{"n_layer": 12, "d_model": 768, "n_experts": 16, "experts_per_token": 1, "d_expert": 432, "d_shared_expert": 0, "activation": "swiglu", "moe_layers": [1, 2, 3, 4, 5, 6, 7, 8, 9, 10, 11], "router_score": "softmax", "normalize_top_k": false, "routed_scale": 4.85, "balance_loss": 0.000247, "balance_bias": true, "init_std_router": 0.0117, "lr_router": 0.000296, "n_head": 6, "n_kv_head": 6, "head_dim": 128, "vocab_size": 9942, "norm": "rmsnorm", "norm_place": "pre", "norm_eps": 1e-05, "positions": "rope", "rope_base": 10000.0, "rope_fraction": 1.0, "qk_norm": false, "attn_scale": 0.0884, "tie_embeddings": false, "parallel_block": false, "init": "uniform", "init_std_qkv": 0.025, "init_std_o": 0.0, "init_std_up": 0.025, "init_std_down": 0.0, "optimizer": "adamw", "lr": 0.00043, "lr_mult_up": 1.09, "beta1": 0.9, "beta2": 0.98, "lr_head": 0.00768, "grad_clip": 0.5, "warmup_steps": 507, "schedule": "wsd", "decay_fraction": 0.574, "decay_shape": "linear", "final_lr_fraction": 0.0, "batch_tokens": 131072, "seq_len": 1024, "doc_mask": true, "train_tokens": 1111000000, "steps": 8477, "dataset": "wikipedia_en"}
Below are experts of layer 2 (counted from 0) of a mixture-of-experts language model. Rows are named down (a neuron's output weights, with its number) and show model dimensions 256-319. Each number is 200 + 30 x the weight over its row's rms, rounded and kept within 0 to 999.
Before each expert's rows: "comes before" lists some tokens at least twice as common just after its tokens as in all text. This comes from a sample of Wikipedia text that the model never trained on. Tokens count by the router's weight.

# expert 6
comes before: " |", "|", " |\n", ";", "–", "See"
down0,215,209,208,204,186,195,199,197,189,222,184,236,196,225,176,204,254,169,187,192,173,165,170,189,153,202,192,214,150,191,180,234,237,199,192,195,200,206,166,197,224,173,177,189,217,211,249,212,229,190,142,190,161,186,242,194,175,207,171,184,256,219,188,186
down1,159,153,236,211,209,191,229,173,162,197,240,168,245,196,279,201,160,191,177,214,191,138,208,222,235,191,230,187,233,206,222,166,202,199,175,208,192,202,197,208,216,277,207,250,193,185,204,151,296,206,247,146,282,213,192,202,171,204,224,183,197,268,190,220
down2,201,194,165,161,188,181,187,229,179,171,190,226,172,198,245,206,149,147,212,164,170,225,247,155,193,200,210,145,187,213,143,201,242,187,191,139,183,183,239,186,164,237,206,176,198,208,172,210,224,183,126,178,194,204,147,186,185,224,185,162,238,197,192,228
down3,215,227,216,163,156,214,206,170,184,180,132,199,201,199,218,189,231,171,159,169,158,189,146,189,156,175,191,182,130,167,200,205,236,180,198,220,166,224,213,220,220,160,222,167,205,158,187,227,203,224,184,200,232,214,174,198,183,178,193,163,220,193,172,180
down4,163,188,237,157,145,225,179,187,155,235,237,185,192,229,197,204,191,241,172,205,213,148,197,161,208,188,155,180,197,187,191,200,164,165,177,147,177,200,205,190,184,221,178,154,254,225,177,197,174,243,170,191,182,219,183,221,155,181,141,244,186,197,217,204
down5,218,207,215,165,218,173,206,177,161,194,180,204,193,204,219,206,242,215,194,234,190,222,147,176,181,226,200,229,184,220,221,180,187,228,210,202,191,222,215,211,191,187,210,116,197,203,205,194,158,259,196,215,198,160,238,232,186,218,197,118,215,159,146,216
down6,193,261,295,171,237,159,134,203,225,188,216,232,207,206,192,206,194,275,183,186,142,200,210,224,181,152,206,204,231,207,168,215,197,274,198,189,183,217,138,236,188,209,239,185,167,228,249,169,210,185,185,158,224,138,238,174,250,175,195,214,217,262,194,200
down7,250,253,201,224,251,135,191,216,190,193,174,263,228,206,236,220,260,206,194,137,166,206,189,199,226,219,193,223,162,190,201,265,207,174,177,235,203,231,173,212,193,215,207,222,159,171,219,215,177,211,151,244,222,209,193,200,232,201,190,189,176,162,216,194
down8,237,209,200,200,192,182,202,178,177,194,211,221,233,196,229,185,273,216,239,166,219,232,188,142,190,225,220,219,252,189,178,169,223,194,171,131,180,181,225,164,212,223,208,174,156,256,184,186,246,233,204,268,127,174,218,139,153,202,248,199,210,193,199,148
down9,239,207,202,201,196,196,169,199,234,140,219,148,261,239,226,191,201,167,255,217,228,233,219,230,206,237,199,178,180,147,213,192,157,223,188,234,246,234,195,188,230,157,243,215,173,284,257,240,184,241,216,230,199,166,218,177,218,176,167,155,190,169,207,226
down10,188,209,169,222,150,233,141,224,239,180,212,174,195,181,203,206,198,198,183,180,198,219,163,178,177,213,215,209,178,173,134,235,231,141,215,237,220,190,194,194,215,252,234,181,192,157,235,193,219,183,234,222,273,160,193,140,174,219,140,156,163,250,166,239
down11,128,181,170,207,178,180,213,205,185,195,238,187,198,227,256,227,218,161,192,170,174,211,135,143,240,265,198,182,210,230,206,216,223,193,249,203,182,242,234,286,206,169,193,170,260,208,178,207,201,185,207,183,185,197,177,185,181,189,198,181,225,206,256,202
down12,239,207,212,149,218,223,220,175,203,231,199,185,220,214,235,192,193,139,181,196,143,221,218,166,239,252,157,184,194,212,172,143,212,220,196,189,205,246,228,206,177,183,186,174,242,159,170,260,149,170,181,206,188,257,232,210,185,191,187,225,243,194,212,246
down13,215,240,204,179,218,176,240,179,148,234,212,186,179,229,153,184,191,142,222,224,164,239,214,152,136,206,194,185,105,197,215,189,193,213,202,198,165,204,218,170,147,158,220,236,250,212,198,145,219,184,160,234,194,180,166,172,213,224,202,180,191,235,195,180
down14,205,198,219,245,263,152,248,172,190,244,141,172,254,169,177,231,196,289,150,195,173,233,170,150,173,187,228,176,208,159,209,186,194,176,230,192,230,210,120,224,169,210,151,211,216,180,174,169,225,189,202,194,240,157,199,235,202,186,151,177,211,209,206,194
down15,202,183,177,236,190,227,137,208,170,196,173,252,210,234,233,206,164,236,125,142,176,181,262,207,191,205,222,234,183,175,200,212,206,234,208,212,216,200,196,221,210,220,187,192,212,168,232,207,180,210,153,205,207,188,156,259,219,214,239,218,181,196,184,211
down16,230,168,263,225,171,188,192,232,179,172,235,199,156,183,219,158,171,219,206,204,182,174,188,214,139,192,241,191,155,177,152,217,211,169,190,220,218,189,205,211,243,186,203,263,171,146,224,170,223,117,178,244,219,254,203,176,189,199,215,221,152,222,197,181
down17,234,208,192,173,156,203,226,176,165,240,193,184,184,207,178,185,223,237,198,208,216,191,219,246,159,191,184,218,221,216,267,182,170,199,174,204,173,228,206,208,190,249,158,218,229,176,233,192,193,156,194,207,211,182,193,158,199,243,225,227,149,214,192,220
down18,235,184,240,170,263,212,182,212,171,198,232,242,173,212,166,208,176,215,189,149,207,216,228,198,202,215,177,201,200,182,190,161,240,197,246,148,208,167,244,220,208,169,133,170,222,195,211,202,214,289,162,178,229,200,201,234,190,227,188,211,215,235,170,191
down19,168,163,200,197,189,195,221,129,166,229,194,157,159,165,203,210,217,147,252,221,221,200,208,168,219,197,189,171,290,166,186,186,223,194,193,161,167,215,175,211,213,199,182,163,223,171,218,169,181,225,241,171,227,200,294,217,197,193,205,211,218,222,200,200